From a checkpoint of a small mixture-of-experts model trained on Wikipedia.
Size: 13 layers, width 192, vocabulary 4096, 21.3M parameters.
Experts: 32 experts in each of 13 layers, 64 ReGLU neurons an expert.
Training: a variant of Muon for the experts, 509M tokens, 4078 steps.
Below are experts of layer 4 (counted from 0) of a mixture-of-experts language model. Rows are named router (the router's row for the expert), down (a neuron's output weights, with its number) and show model dimensions 0-191. Each number is 128 + 24 x the weight over its row's rms, rounded and kept within 0 to 255.
Before each expert's rows: a language model's description of what the expert responds to. This comes from a sample of Wikipedia text that the model never trained on.

# expert 5
Description: Word-start fragments with m/h. Early pieces of common words and names, often with m, n or h, such as rem-n-ants, Hon, frequ-ently, g-ained.
router [150 123  98 172 135 112 138 155 129 123 115 185 147  98 123 121 110 130 173 125 152 137 171 144 102 125  91 145  64 153 114 120 128 113 117 126 125 137  83 135 123 108 128 149 159 145 115 176 128 161 126 181 133 135 122 159 111 120 128 148 123 124 110  95  78 109  97 138 134 125 106 126 131  89 153 111 135 144 130 109 139 155 111 173  92 158 131 143  94 133 148  83 142 124 123  94 183 134 131 133 165 141 145  57 133 164 127 137 145 139 126 122 133 115 107 140 138 142 116 127 153 148 124 108 149 155  84 108  90 146 134  95 112 102 181 153 103 160 167 153 148 164 112 137 124 122 108 128  93 137 154 133 161 132 103 139 143 138 153 131 161 113  90 102 109 132 155 120 167 127 158 110 118 169 126 128 159  89  92 134 104 141 114 145 100 159 108 146  89 127 155 163]
down0 [ 87 122 130  94 120 141 105 121 162 104 125 131  97 101 107 114 161 107 108 139 158 124 109 149 149 124 114 144 152 119 139 110 116 152 139  98 128 121 111 147 126 187 119  99  93 131 127 173  92 152 131 117  69 111 151 126 180 140 117 174 111 101 112 143  89 174 112 128 123 125 130  97  87 140 110 105 171 150 143 122 154 137 164 115 140 149  96 139 132  90  89 118 125 104 123 169 152  95 123 141 141 140 138 135  86 143 144 110 136 127 103  97 118 142 101 102 107 140 158 152 151 102 140 139 131 123 147 146 134 151 134 102 132 135 129 132 117 152 151 102 136 129 165 173  80 110 138 132  86 117 122 149 148  66 133 141 119  94 130 155 133 116 122 121 139 117 107 139 175 115 125 157  95 110 121 168 113 166 109  95 162 120 140 136  67 124 121 163 108  85 196 140]
down1 [170  87  84 120 143 110 135 109 169 170  94 123 126 174 116 131 113 127 136 157 100 136 117 121 153 129 118 117 143 115 106 150 162 100  95 123 143 123 119 125 110 116 139 144 166 126 187 146 122 142 131 154 129 110 122 103 159 120 152 103 148 144 103 125  99 109 168 145  99 101 134 102 158 168 117 100 138 148 126 128 118 144 144 135  89 162 108  99 142 116 117 102 135 154  98 154 137 115  80 155 120 144 139 118 186 118 118  65 119 111 147 100 130 102  94 108 131 120 126 131 160  94 116 139 149 134 112 161  99 107 130 136  94 153  86 175  86 126 159 130 159 146 157 134 147 154 125  89 166 136 111 120 137 157  97 139 112 165  97 112 157 107 138 100  92 142 119  69 148 161 136 116 124 144 122  86  84 118 135 100 155 131 120 124 131 110  85 118 125 125 151  81]
down2 [150 115 130  92  80 125 136 139 113 107 114  97 144 164 129 107 155 120 188 103 110 167 120 134 111 152 111 113 158 114 136  97 125 170 136 133 116 103 111 150  86 129 112 130 116 168 145 160 170  89 165 106 154 159 152 117 101 100 125 163 164  98 134 138 160 139 128 166 178 152 121 144  99 134 163 151 105 116  93 155  95  96 100 151 110 132  83  99 120 134  93 150 173 144 124 144  93 158 148 119 156 154 119  87  93 165 150 110 165 171 101 154 121 125 133 116  83 124 132 154 118 120 161 122 174 107 124 157 136 129 129 148 149 114 159 117 151 131 175 104 133 141 122 140 101 134 125 173  82 115 120 108 150 140 124 123 129 162 153 120 124 138 122 113 147 103 118 147 120 141 119 109 180 125 143 148 146 128 146 133 123 151 119 109 132 166 146 142  75 117 161 126]

# expert 17
Description: Prepositions after verbs. Prepositions and function words following a verb or noun, such as by, with, for, at, in, of, before the or a.
router [157  61 104 136 141 126 171 120  97 116 121 118  92  50 122 151 146 136 172 136 138 119 130 176 114  86 108 124 123 122 103  95 135 149 146 145 116  95 117 145 106 124 119 139 134 127 127 133  91 103 142 129 103 168 119 163  96 134 107 133 114 160 135 131  91 121 103 106 144 131  87  93 145 102 120 104 133 146 132 102 178 153 126 140 138 138 123 125 141 103 138 155 112  95 114 107 146 105 183 102 122 159 117 149 134 145 108 152 117 138 136  97 124 126 146 116 146 159 121 118 135 171 183 149 165 151 108 186 139 152 174 116 105  90 147 137 111 146 129  92 149 121 115 146 144 119 123 130  81 169 123 128 139 101 156 128 148 114 110 123 121  76 122 109 110 133 119 176 137 148 144 100  98 106 136  98 119 116 164 115 116  80 148 107 133 123  91 154  82 101 143 112]
down0 [130 113 106 122 125 111 178 135 145 147 171 111 105 145  95 142 109 173 218 128 130 113  71 139 123  94 141 129 142  99 136 104 131  96 166  69 152 109 164 106 111  90  83 160  90 125 122  69 130 165 126 167 175 117 123 151 125 132 109 107 117 149 112 166 121 116 162  94 127  92 111 147 126 125 113 102 139 163 146 109 118 123 133 137 132 135 129 145 149 127 117 126 112  98 124 118 140  88 111  89 119 146 138 185 141 147 105 136 142  99 126 118 130 112 133 117  88 121 114 131 141 102 113 163 115 106 120 120 188 122 139 141 118 138  98 124 113 150 136 114 110 136 152 133 174 104 102 101 114 121 156 130 120 135 121 107 119 130 139 131 135 113 141 113  99 132 105 162 125 140 116 142 126 104 190  74 102 135 136 127  84 117 112 122 178 116 107 106 154 147 108 157]
down1 [ 99  84 145 128 114 119 102 128 126  88 130 130 170 101 125 117 123 164 139 138 139 167 102 133  84 171 103 130 128 103 112 171 160  74 149  93 125 119 133 100 126 105 109 119 138 122 108 142 135  92 100 116 181  99 128 139 117  99 112 153 136  83 102 126 128 123  75 158 119 119 113  95 116 125 167 137 167 151 159 144 112  83 110  93 129 112 106 141 137 124 128  91 133 163 146 146 116 120 166 101 120 150 144 164 136 106 143  82 106 103 142 138 118 147 138 113 123 124  69 164  84 138  90 155  90  93 139 169 102 110 139 162 127 174 116 139  86 136  86 167  92 147 110 133 128 147 143 117 113  94 153 135 110 129 153 107 165 107  99 131 131 125 101 120 116 127 131 107 154 151 107 130  86 167 162 138 134 118 113 154 124 150 105 123 158 118 131 153 158 143 121 120]
down2 [134 102 137 180 157 148 125 122 148  97 120 147 198 110 117  96 102 110 100  89  87 103 138 130  93  95 131 130 153 111 142 121 122  63 125 135 127 119 107 129 116 150 145 144 116 135 120  99 132 118 149  97 119 109 126 131 101  87 147 154 100  79 125 118 134 155 137 161 136  96 114 143 164 135 156 124 163  97 149 134 147 156 114 164 141 166 120 113 132 155 158 140 164  91 132 160 122  92 149 129 170 137 134  45 146 100 165 119 102 113 111 166 134 115 125 124 110 130  99 143 118 136 134 180 130 108 133 101 111 114 124 146 132  94 141 119 134 115 108  92 180 128 163 156 123 167 163 124 120 123 119 130 116 122 124 157 128 150 108 171 101 146 164 128 119 121 147 128 113 157 134 137 157 102 126 173 121 123 107 127 143 178 112 140 167 153 157 118 127 133 180 112]

# expert 6
Description: Function words, nationality stems. Articles and prepositions like the, of, in, plus place or nationality stems ending -ian, as in American, Indian(a), On(tar)io.
router [166  82 127 132 157 108 157 175 106 138 118 134  98  79 100 120 136 141 130 131 159 146 127 140  87 105  99 119 157 149 137 100 160 146 139 150 125 123 104 152 115 132 141 130 152 115 127 104 141 116  98 153 141 114 110 130 134 110 106 129 136 155 142  98 128 128 106  86 111 146 108 128 176 105 149 117 154 106 150 111 193 146 174 121 105 170 153 103 169 158 160 108 113 159 135 139 153 109 181 104 129 116 118 112 170 124 164 151 123 103 142 112 140 108 148 136 157 125 115 131 148 187 148 114 150 155 132 180 153 130 122 118 130  83 122 142  89  74 103 126 152 100 127 155 129 123 132 108 143 109 171  90 107 103 136 128 136 132 130  92 101  96  80 118  96 159  97 149 155 135 158 116 126 129 148 108 129 142 112 134  96 104 137 137 178 102 134 168  85 113 126 146]
down0 [152 135 119  80 160 101  77 132 124 136 166  63 113  97 116 103 108 142 140  71 139 130  97  99 147 113 124 118 102 153 117 145 111  81 115 130 163 146 123 105 141 120 111 134 109 135 117 118 140 170 149 120 170 169 140 120 145 114 131 128 147 113  91 143 136 143 148 164 140 181 170  94 137 119 120 108 123 113  76 135 143 130 143 111 109 131 105 136  67 111 130 116 125 140 117  84 110 105 125 119 129 128 151 146 143 113 107 147 141 151  71 146 189  92 106 154 113 126  96 143 129 123 123 125 104 144 168  92 157 120 108 137 117 128 125 128 173  85 143  93 130 145 127 150 180 151 130 100 131 162 124 128 145 133 125 155 126 151 106 146 102 152 163 116 117 177 139 112  99 141 160 114 119 139 148  92 149 128 125 127 135 129 141 122 132 144 162 119 159 167 137 195]
down1 [147 145 136 125  79  95 110 157 104  93 155 171 135  95 137 113 113 116 140  96 131 102 147 132 115 160 128 153 172 140 145 155 102 130 129 122 128 148 119 129 111 109 125 132 135  79 178 160 142 176 107 130  90 120 144 146 117 121 121 141 161 121 130 138 177 152 100 108  93 181 120  94 136 150 102 127 134 174 103 166  92  92 140  76 139 102 151 185 137  69 147 144 164 144 108 144 136 130 121 134 162 140 144 129 122 130 134 127 115 114  90 133 130 109  56 134 132  94  76 135 135 114 130 131 125 111 194  81 173 133  97  93 122 159 143 131 134 103 179 111 136 117 140 104 139 131 136 142 125 133 140 118 118 120 107 154 152 150 125 134 155 161 105 116  93 101 123 139 136 139 136 143 147 103  81 115 143 126  98 157 157 115 132 151 111 113 130 120 141 126 116 116]
down2 [103 162 134 105 150 130 126 161 133 158 157 155 121 169 158 133 105 156 111 117 112 133 103 105 149 105 101 127 113 116 152 136 121 131 114 112  94 112 109 171 105 110 139  94 135 109 167  98 143 118 143 108 106 145 106 146 142 121 136 120 163  94 124 132 123 146 111 134 158 127 119 153 153 119 105 131 128 115 110 177 117 117 156 122 140 150  96 135 146 110 134 135 135 157 137 169  98  60  82 105  97 134 138 154 156 123 107 108 123 156  90 140 112 123  94 159 133 129 116 139 114 135 130 138 145  99 149 154 123 156 114 126 149 170 125 203  76 149 123 135 139 128  99 184 185  87 144 141 148 101 158 149 123 128 119 144 126 150 144 130 152 101 171  93  92 180 129 141 144 102 128 141 142 152 167  91 159 133  98 113  68 163 141  97  97 131 120 134 114 125 119  86]

# expert 31
Description: Lowercase word-initial pieces. First pieces of longer words after articles or prepositions, such as el in eligible and eliminated, am in ambiguity, re, en, An.
router [141  65  97 115 148  78 164 143 120 142  89 196 117  77 119 132 146 153 110 119 104 139 172 158 127 124 107 138 132 149 108 109 123 173  99 129 134 107 102 163 120 155 171 147 132 145  95 104 133 140 120 157  93 117 147 128 137 108 100 155 118 146  93  92 115 127 117 146 126 131 103 133 165 130 131  85 106 134 133 135 184 144 112 158 111 159 150 161 118 135  97  79 104 101 146 101 148  82 164 112 148 167 133  94 133  92 105 155 157 145 134 116 132 139 176 112 123 154  83 106 163 132 126 120 123 141  82 150 116 144 140 114 109 117 144 132 134 104 121 134 119 179  92 147 138  94 138 156 117 112 171 132 120 115 114 137 160 107 112 131 147 135 103 103 132 131 124 150 125 158 102  95 124 163 121 101 120 106 109 133  89 141  93 151 135 121 151 174 127 122 135 112]
down0 [ 84 186 141 140 136 121 142  89 129 103 121 148 101 135 133 146 116 108 110 108 136 114 109 123 121 123 101 153 147 143 111 129 133 120 117 121 140 102 124 160 140 129 150 123 136 159 110  68 129 141 152  81  82 133 138  68 132 179 127 138 126 102 130 115 107 101 175 134 107 111 163 145 131 143 133 159  86 140 139 127 113 139 130 169 127 147 122 116 133 103  73 133 131 125 120  81 126 110 153 154 121 129 129  66 155 143 147  72 125 155  83  93 133 175 109 120 110 125 148 108  84 114 155 141 126 111 138 143 132  69 114 122 126 158 137 145 175 180 183 150 151 130 126 111 124 132 106  93  92 156 166 113 115 108 107 136 120 110 125 147 126  82 105 142 153 150 112 138 143  91 144 129 134 103 121 155 109 107 125 148 119 122  90 146 146  90 128  74 131 111 120 142]
down1 [115 127 115 102  99 102  84 102  98 101  67 135 125 165 104 147 145 138 117 134 129 124 129 141 160 139 112 140 107 143 138 122 140 111 141 134 123 119 111 152 106 141 105 133  99 118 139 102 114 148 101 163  92 110 104  76 114 137 115  77 112 126 171 142 115 132 150 156 158 150 154 163 172 154 189 123 135 176 151 154 152 121 120 175 118 159 116 164 105 159 185 132  89 103 106 135 123 118 125 171 152 109 128 161 144 118 100 147 111  94 138 107 125 140  66  81 132 123 128 114 140 151 117 120 149 119 149 176 122  91 154 126 130 111  94 132 167 130 153 154 106 120 125 145 105 116 124 112 114 151 135 118 129 159 147 151 148 135 154 153 136 104 107  97 113 102 112 130 135 128 140 158 106 115 166 164 126 105 109 104 106  77 107 107 109 104 120 191 123 149 145 131]
down2 [152 136 115 104 165  73  94 124 132 107 112 136  92 136 144 139 131 118 155  99  94 117 169 156 152 188 168 136 122 144 130  92 167 103 108 124 104 155 120  91 138  93 102 134 113 123 120 125 131 137 112 129 143  95  98 163 139  93 110 130 145  90 126 102 158 141 137 119 109 119 142  94  91  97 124 101 129 170 144 176 181 139 178 127 116  90 158 130 125 134 137 137 153 152 122 118 139 137 175 116 155 113 122 100 151 125 134 134 138  88 161 130 131 157 117 128 138 135 132 146 129 128  91 136 127 191 143 130  84 139 141 120 150 118 139  92 119 134 132 146 151 111  93 173 108 179 111 173 141  88 129 163 143 170 133 132 124 123  94 130 115  98 106 110 135  75 117 137 139 101 134 158 116  86 171 125 113 159 104  96 135 107 123 130  94  92 129 129  91 132 118 117]

# expert 28
Description: Derivational suffixes, institution nouns. Suffixes such as -ation, -al, -ific, -ical and nouns like state, government, National, Register, in academic, institutional and awards contexts.
router [144 114 120 105 121 122 130 136 116  75  68 182 124 104 147 129 141 140 149 168 135  82 143  91  93 156 150 101 149 113 120 133 101 142 117 141 100 110 100 125 124 142 197 130 125 155 141 106 116 118 104 124 136 130 152 136 104  93 160 144 123 172 103 131  75  93  87 151 119 104 127 135 168 107 111 113 173 139  64 126 127 134 162  96 141 134 168 100 120 137 130 141 126  85 110 115 139  91 135  98 135 133 101 116 153 154 104 154 166 142 123 116 129 154 136 124 131  85 119 108 137 125 163 142 116 137 107 132 113 166 130  84 131 121 147 126 145 103 116 138 157 148 106 139 123 113 117 144 111 114 166 152 141 127 128 103 132 147 127 151 145 110 107 101  94 161  80 184 137 157 133 127 111 112  78 116 153 137 117 148  87 117 187 130 158 130 122 174 121 103 129 148]
down0 [104 147 155 151 122 145 138 139 116 110 129 116 154 173  98 139  79 125  98 126 100 169 105 111  96 110 105 121 130 125 135 117 142 160 126  99 113 169  73 130 196  82 171 102 140 140 116 131 137 118  97 121 122 118  86 118 102 115 158 118 111 117 127 110 109 144  83 157 121 138 147 122 138 113  96 157  59 147 105 137 101 144 133  76 132 152 152 143 143 103 132 144 166 126 109 132 136 131 128 100 132 122 156  71 127  84 135 104 137 156  87 174 160  98 122 137 114  85 104 167 121 133 104 128 128 144 106 107 126 117 125 129 113 117 168 120 100 126 123 167  84 136 128 135 139 146 135 154 108 119 115 134 126 158 119 158 141 136 119 153 131 105  93 119 125 130 119 115 134 122 119 130 109 124 117 138  43  92 168 123  81 159 124 110 111 172 125  89 109 108 123 130]
down1 [164  83 137 144 107 109 109 116 113 124  75 145 106 123 151 156 123 117 106 141 112 112 136 132  75 137 117 143 124 149 147 179 130  79 120 151 166 132 111 131 141 148 114 164 140 128 106 145  74 106 138 133 128 163 125 116 123 131  98 140  99  64 111 171 134 171  98  96 152 105 153 124 116 123 149 106 134 112 147 145  99 120 143 144 127 100 145  83 109 115 126 130 133 142 142 138 126  92 131 190  96 129 142 122  98 108 102 128 124 134 103 137 107 152 100 138  93 135 107 155 167 163  91 113 141 151 125 134 114 111 157 100 111  92 138 105 106 132 114 134 105 108 155 140 106 140  73 137 144 189 100 173 114 127 133  99 113 112 142 168 155 126 121 147  85 129 129  96 116 131 114 149 168 110 190 140 109 117 119 156 121 117 149 154 115 132 145 165 162 147 156  87]
down2 [ 94 127  98 127 162 161  99 142 140 109 130 137 146 135 159 100 125 143  97 123 112 103 136 122 124 177 113 147 142 140 122 158 127 105 155 141 137 153  87  91 132 116 167 108 187 123 138 120 143 126  98  99 136 147 134 133 130 130 131 127 118  97 111 122 132 142 151 158 114 116 155 120 180 105  98 144 124 174 156  99 123 142 128  60 118 150 146 131 145 152 112 150 148 149  89 110  93 144 124 112  88 134 146 186 144 138 115 126 121 134 119 135 116 144 121 127 126 112 134 115 136 113  91 143 126 129  90 137 112 124 129 130 184 178 109 150 160 116  80 178 128 121 175 119 116  96 157 138 138  87 113 192 106 163 100 134 138 124  95 102 107 149 121 127  96  91 144 113 153 151  78 143 129 140 159 176 176 132 130 130  95 134 147  96 144 143 104 163 107 168 131 142]

# expert 27
Description: Numbers in tables. Spaces, digits, dashes, signs and separator rows in numeric tables of statistics and scores, like |---|---|, −, ±, $, 0–0.
router [188 122 108 136 144 103 191 152 129 112 120 143 122 132 109 104 150 132 102 108 122 102 156 148 110 133 126 160 112 122 142 117 120 115 161 146 153 142 133 148 126 149 111  99 125  80 141 119  72 140 144  99 119 102 108 165  89 137  99 191 110 176 113 113 141 159 124 149 110 101  67  89 164 110 174 128 132 145 124 148 173 163 146 104 125 140 116  85 125 104 115 117 128 116 124 135 130 145 143 114 130 135  84 117 127 176 131 135 110 102 144 124 115  92 124 145 104 154 127 138 139 143 156  97 146 135 154 134 112 186 127 144 153  82 139 135 124 135 111 113 126 129  93 121 126 126 109 109  79 138 158 101 127  64 140 132 165 156 125 107 134 150 117 111 165 122 109 129 124 133 114 112  74 158 108 124 148 150 153  95 102 113 141 123 133 147 123 206 127 131 131 133]
down0 [131 128  98 147 132 124 103  90 100 144 153 161 131 106 120 134 114 124 137 130 157 166 124 173  70 144 126 138  95 151 151 116 136 170 150 131 128 103 123  99  78 172 161 151 119 136 129  79  86 141 151 136 102 160 126 140 151 128 109 115 104 108  78 121  90 160 110 116 149 186 113 172 115 111 134 161 141 115 157 133  90 154 163 141 134 146 127  94 134 133 122 111 116 167 115 185 136 135 104 119 122 122 128 136 154 135 128 138 142 167 126 140 130 148 123  96 154 128 148 154 149 114 174 123 161 133 131 124 124  92 110 100 107 143 111 112 144 186 158 124 130 129 149 142 161  58 147 129 141 116 164 127 138 116 118 115 150 120 136 116 142 118 152  96  88  95 121  74  74 161 111 135 103 168 118 112 135 151 148 114  86 107 107 121 141 145  93 131 145 121 121 142]
down1 [131 185 187 147  82 155 120 136 135 157 141 143 135 172 128 143 131 110 115 112 128 116 131 108 108 115 153 141 112 177 112 141 102 161 158 177 145 113 130  90 133 164 151 104 149 131 128 126 132  97 152 123 161 135 129 101  74 145 129 110 172 118  95 136  92 142 114 117 130 119 113 139 127 124 133 178 144 162 122 174 121 155 147 124 123 123 122 126 106  84 136 136 108 127 110 153 102 126  86 112 128 136  99 210 166 164 115 114 114 107 132 122 171  93  90 122  99 181 136 139 176 141 158 166 142 146 138 154 134 124 104 133  87 133 139 145 141 129 124 146 117 133 124 136 115 123  89 141 112 115 154 144 116 131 116 139 115 124  83  94 155 140 137 114 167 158 104 125 117 107 138 141 117 129  91 136  81 118 136 125  71 135 128 144 139 202 116 121 116 134 132 137]
down2 [161 104 116 127 129  93 112 159  91 102 142 139 167 123 133 151 122 152  79 143 116 139 169 111  91 133 156 112 117 122 143  96 147 159 107 143 120 110 153 131 121 148 168  98 105 129 134 129 123 133 159 114 146  95 156 138 158 109 140 145 109 137 141 134 133 144 129 152  50 136 113 125 107 110 117 146  68 117 125 117 120 158  98  65 145 113 109 153  73 112 110  94  81 167 117 137 143 107 124 117 126 134 119 116 151 166 110 153  98 128 122 105 123 178 175 133 157 121 118 155 163 121 132 114 141 120 128 164 117 118 124 122 135 162 146  93 122 129 107 174 135  91 134 113 135 149 109 132 132 152 169 149  85 156 151 173 114 102 121  80  72  96 106 149 132 139 107  74 139 113 122 127 144 145 106 119  98 139 120 112 130 110 124 180 102 100 163 129 136 106 134 142]

# expert 15
Description: Sports tables, W/L initials. Table pipes and initial capitals in sports results, especially W or L for win and loss, and Wolverhampton (W)anderers.
router [171  95  89 151 138 129 166 125 142 107  89 124 118 126 121 130 124 162 116 156 145 129 132 119 117 131 141 109 152 171 121  61 116  99 141 128 135 138 124 163 151 111 107 102 113 158 144 114 100 112 141 143 103 127 120 156  98 128  82 201 156 181 139  99 126 116 105 115 136 134 153 126 156  91 134 104 149 154 119  92 166 141 137 156 103 152 139 147 101 128 112 130 142 153 108 131 146 120 168 114 143 117 131  98 153 136 124 121 138 138 142  95 148 104 170 145 146 121  83 107 132 158 139 146 156 130 119 148 114 147 148 165 160 108 103  96 131 124 149  94 138  89 121  93 122 149  82 143 102  86 139 149 115 104 171 136 140 120  98 135 185 161 105 108 145 142 112 125 159 127  97 100  93 115 131 133 124 161 126 131 147 104 117 189 175 108 125 178 136 151 108 155]
down0 [127 114 119 176 135 119 155  84 129 126  88 166 145 113  82  97 131 144 126  82 113  76  87 140  96 119 131 160 114 154 163 154 108 106 110 143 136 138 122 153 155 131 113 109 133 153 149 140 165 145 122 104 112 133 113 118 123 139 157 169 135  54 103 137 182 112 154 139  88 131 130 139 141 122 134  72  94 151 114 108 108 116 114 123  95 111 138 142 147 147  86 112 103 140 147 124 159 112  92 128 108  99 138  52 136 101 183 109 162 133 115  83 116 151 110 112 135 116 127 118 125 130 147 108 106 102 108 142 144 143 130 118 141 108 110 129 145 114 141 129 145 113 106 118 156 104 129 155 117 166 112 129 165 154 144 112 174  90 158 143 132  83 115 136 142  95 110 142 103 129 114 131 115 135 105 141 116 108 162 102 116 123 152 172 138 158 133 105  73 132 162 133]
down1 [132 108 103 145 113 119 127 127 130 149 148  57  97  95 106 136 100 130 105 133 114 115 179 153 156 117  89 128 155 147 116 108 216 130 106 101 149 164 149 126 126 133 129 104 144 155 134 131 149  89 130 116 152 116 161 148 134 125 120 105 155 123 140 130 136 133 160 117  97 163 118 166 128 108 139 125 179 120 122  84 125 139 159 139 127 116 113 162 147 134 139 144 119 105 121 134 115 159 132 130 120 101  59 127 140 117 121  97 145  76 119 146 142 140 117 104 141 139 185 136  95  94 102 146 112 130 131 112 171 161 145 156 160 109 180 188 119 117 134 123 125 116 145 122 115 158 122  63 146 168 152 108 116 150 114 112 157 136  95 157 119 149 147 132 109 112 105 124 150 154 121 106 164 141 161 137 124  85 131 120 144 133  85 116 140 116 113 128 110 101 108 164]
down2 [143 140  66 122 145 147 113 141  89 140 164  94 178 145  88 105 142 125  88 156 129 135 175 158 135 114  95 112  94 154 153 112 177  96 132 122  92 103 146 170 123  96 145  86 104 139 121 109 132 141 110 149  99 129 140 135 139 112 112 128 109 108 117 123 109 149 109 141 115 154 153 128 112 121 141 136 150 131 147 140 149 120 154 122 118  87 155  59 149 124  59 121 123 130 134 140 127 112  99 166 151 160 132 164 157 153 169 126 155 102 136 160 158  93 155 116 109 170 111 123 152 130 113 104 113 161 112  88 146 138 131 123 151 168 144 108 148 138 159 114 145 116 169 130 126 100 147 115 130 144  87 122 114 157 122 137 126 166 117 137 138 153 177 137 113 135 149 110  86 137 124  92 108 115  96 132 111 136 115 150 173 135 139 136 180 173 123 116 141 146 156 124]

# expert 4
Description: Parentheses and year starts. Opening parentheses, brackets and quotes after names, plus year-initial pieces 19 and 20 in dates and tables, such as (USA), (born 1978).
router [182  96  95 165 148 106 149 143 132 119 125 142 127  97 111 114 154 167 111 110 153 145 129 132 100 109 124  91 112 129 148 107 146 139 132 178 129 128 131 130 153 122 155 147 100 111 126 156  99 160 136 115 126 116 121 109 113  70 136 184 155 146 123  94 135  81 116  97 135 125  90 130 143 146 159 125 127 127  97  65 127 171 124 110 152 142 129  95 117 112 108 128 108 151 135 142 164 155 188 147 129 114  88  92 132 125  94 147 118 102 147 115 107 141 129 131 136 116 147 115 147 118 120 144 123 144 137 138 137 163 152 128 124  96 138 107 162  90 161 131 113 107  70 118 100 107  98 140  80 150 165 134 127  53 123 161 124 178  88 103 161 152 112 119 137 140 142 135 155 124 137  94 102  97 158 116 132 108 143  91  84 126 147 124  94 140 161 135 126 121 138 130]
down0 [ 94 163  89 141 139 113 106  93 105 132 119  91 140 110  94 115 100 131 108 129 108 119 143 132  99 112 130 138 119 160 144 142 152 138 166 185 125  80 101 158 140 171 150 159 146 122 125 140 143 105 128 105  83  71 162 123 173 136 106 134 108 119 183 130 124  76 143  96 143 116 113 124 111 119 155  94  92 119 116 112 146 115 125 162 128 109 139 132  88 138 142 129 116 125 119 117 111 106  92 136 115 104 138 179  88 165 133 149 116 148 153 171 125 160  96 120 144 153 106 143 138 128 162 114 110 136 107 114 156  98  92 142 148 112 137 122 141 120 111  86 100 135 140 142  99 120 134 134 122 167  83 154  91 166 147  91 122 136 118 149 119 118 134 184 135 130 122 104 179 119 140 124 156 162 151 108 128 139 168 160 141 164 142 138 137 129 170  92 147  87 110 124]
down1 [137 114 106  97  88 109 140 146 156 195 170 100 115 153 142  97 135 133 153 140 151 154 148 130 126 112 154 154 170 131 158 138 166 165 127 127 123 134 138 131  95 135 144 147 154 115 141  99 122 107  97 132 102 134 129 133 142 107 137 100  94 126 141 128  93  91 150 132 151 144  80 109 161 100 138 136 149 161 129 141 141 120 164 145 181 118 125 164 149 136 157 104 160 118 176 138 109 171 144 122 132 123 148 196 141 143 140 136 141 144 162  97 125 153 116 125 122 140 129 160 112 127 125 130 121 127 134 128 144 119  99 156  96 119  91 110 112 163 133 121 149 115  82 150 125 130 101 151 151 103 131 110 105 148 111  80 120 170 116 107  95 130 148 108 103 156 137 110  46 115 145 141 108  97 142 143 149  74 110 112  97 162  94 119 109 143 141 129 175 168 145 109]
down2 [135 122  95 108 141 157 153 118 114 129 150 107  82  98 168 139 163 120 122 141  89 115 145 122 100 101 123 136 101 136 148 113 100 168 128 139 125  91 116 138 125 143 149 159 174  91 165 115 131  65  91  99 177 136 115 182 151 121  77  95 129  73 173 164 143 122 141 112 101 136 174 173 175 153 100 126 119 116  66 156 142 146 143 137  88 139 111 184 160 157  97 134 148 141  89 138 122 147 143 150 129 145  97 110 179 133 161 122 141 119 113 123 148 115 146 117 109 148  70 151  96 152 118 166 140 123 137 122 104 120 117 117 100 146 132 151 132 135 165 127 129 119 140 139 102 127 119 121  87 113 103 138 151 122 126 129 126  88 128 136 112  98 138 139 132 139 125 131 124 121 118 131 117 167 167 119 115 166 130 136 127 116 128 180 108 117 140 130 132 124 141 117]

# expert 1
Description: Numeric table digits. Digits, decimal points, percent signs and degree marks inside coordinates, percentages and table cells, such as 37.30889°N, 6.0%, 2–8%.
router [156 106 143 138 151  75 168 163 104  69 144 137 100 123 154 166 142  93 122 109 134 128 167 135 100 168 138 138  87  86 155 128 127 122 145 163 135 143 124 141 125 120 173  94 102 116 115 133  83 110 126 156  98  91 115 166  87 131 144 206 108 188 145 118 134 152 140 102 137  89 109 129 160 103 129 118 150  88  98 121 150 164 140 111 157 139 109 169  92  90  92 154 132 124 102 107 112 136 178 103 174 108 105 105 134 121 133 133 110 128 128 165 132 130 127 137 125 136 129 134 164 124 109 142 132 127 126 163 114 156 152 118 110 125 120 129 132  95 128 146 107 132 111 131 132 122  93 155  87 100 134 118 119 133  99 153 121 152 113 112 132 115 102 111 158 109 155 163 170  94 151  99 121 156 132 135 111 161 108 128 139  87 149 149 123  99 134 152 104 112 128 120]
down0 [123 143 111 117 151 133 149 121 136 145 123 141 134 130 140 124 132 171  90 143 120 131 142 141 159 108 107 142 136 156 111  98 126 101  91 116 140 118 135 141 136 191 160 115 154  87 184 131 167  68  70 156 145 124 145 124 108 153 110 115 102 135  82 134 127 122 141 131 107 113 119 144 113 152 136 141 123 164 113 112 129  78 126 129 132 139 180 153 114 151 120 119  76 134 147 131 133  97 122 146 149  97 147 137 133 115 130 100 145 119 128 110 136 125 144 112 138 116  76 130  94 187 143 146 130 171  76  83 109 130 106  97 130 131 107 148 140 156 128 161 147 126 141 169 137 151 147 139 138 151 147 110  89 135 123 182 112 162  83 114 120 180 169 149  93 124 116 185  96 141 115 145 116 140 118 123 129 151 122  85 140  86  83 103 141 109 120 104 114 146 105 119]
down1 [ 94 135 133 121 125 166 119 136 150  90 140  90 118 131 113 141 110 156 103 145  94 144 127 127 104 171 120  95 135  95  67 103 116 115 123 121 127 160 105 102 100 119 129  98 118 106 127 115 156 128 168 121 129 108 135 117 139 122 139 183 111 123 146  95  98 143 105 135 119 117 149 127 123 117 110 148 163 148 149  99 110 156 126 142  81 138  99 108 150 183 195 123 123 147 146 148 152 122 131  86 142 101  87  97 115 147 105 112 115 107 160 141 131 130 125 123 119 104 176 173 126 145 165 121 116 129 162 160 114 157 156 126 161 129 112 162 130 123 108 154 126  80  98  86 171 109 163 107 134  82 120 144  89 124 103 140 126 105 162 150 149  99 139 127 131 109 174 135 142 142 151  73  99 145 141 118 124 131 115  92  82 131 157 142 154 108 164 108  91 139 123 142]
down2 [154 138 102 142 101 119 129 139 123  96 169 125 144 108 150  98 116 131 132 122 152  89  86 133  86 107 145 124 120 112 150 133 133 135  98 135  99  98 129  93 169 171 147 169 158 117 158 150 102 136 151 109 125  96 134 116 113 112  98  76 141  91 162 155 124 143 106 160 100 144 149 149 174 104 142 131 163  94  95 152 114 110  81 150 105 105 121  95 185 154 100 145 103 117 136 118 135 138  97  90 146 127 119 122 156 108 167 102  98 107  85 102 119 138 140 108 102 124 116  77 112 130 124 138 118 117 121 117 127 103 108 124 162 148 153 162 125 125  95  86 150 141 118 113  94 106 107 142 157 153 148 150 120 130 145 143 101 147 103 136 114 144 130 111 138 135 122 163 154 131 125 120 158 153 134 135 147 171  97 204 135  89 128 167 117 133  67 127 144 125 135 107]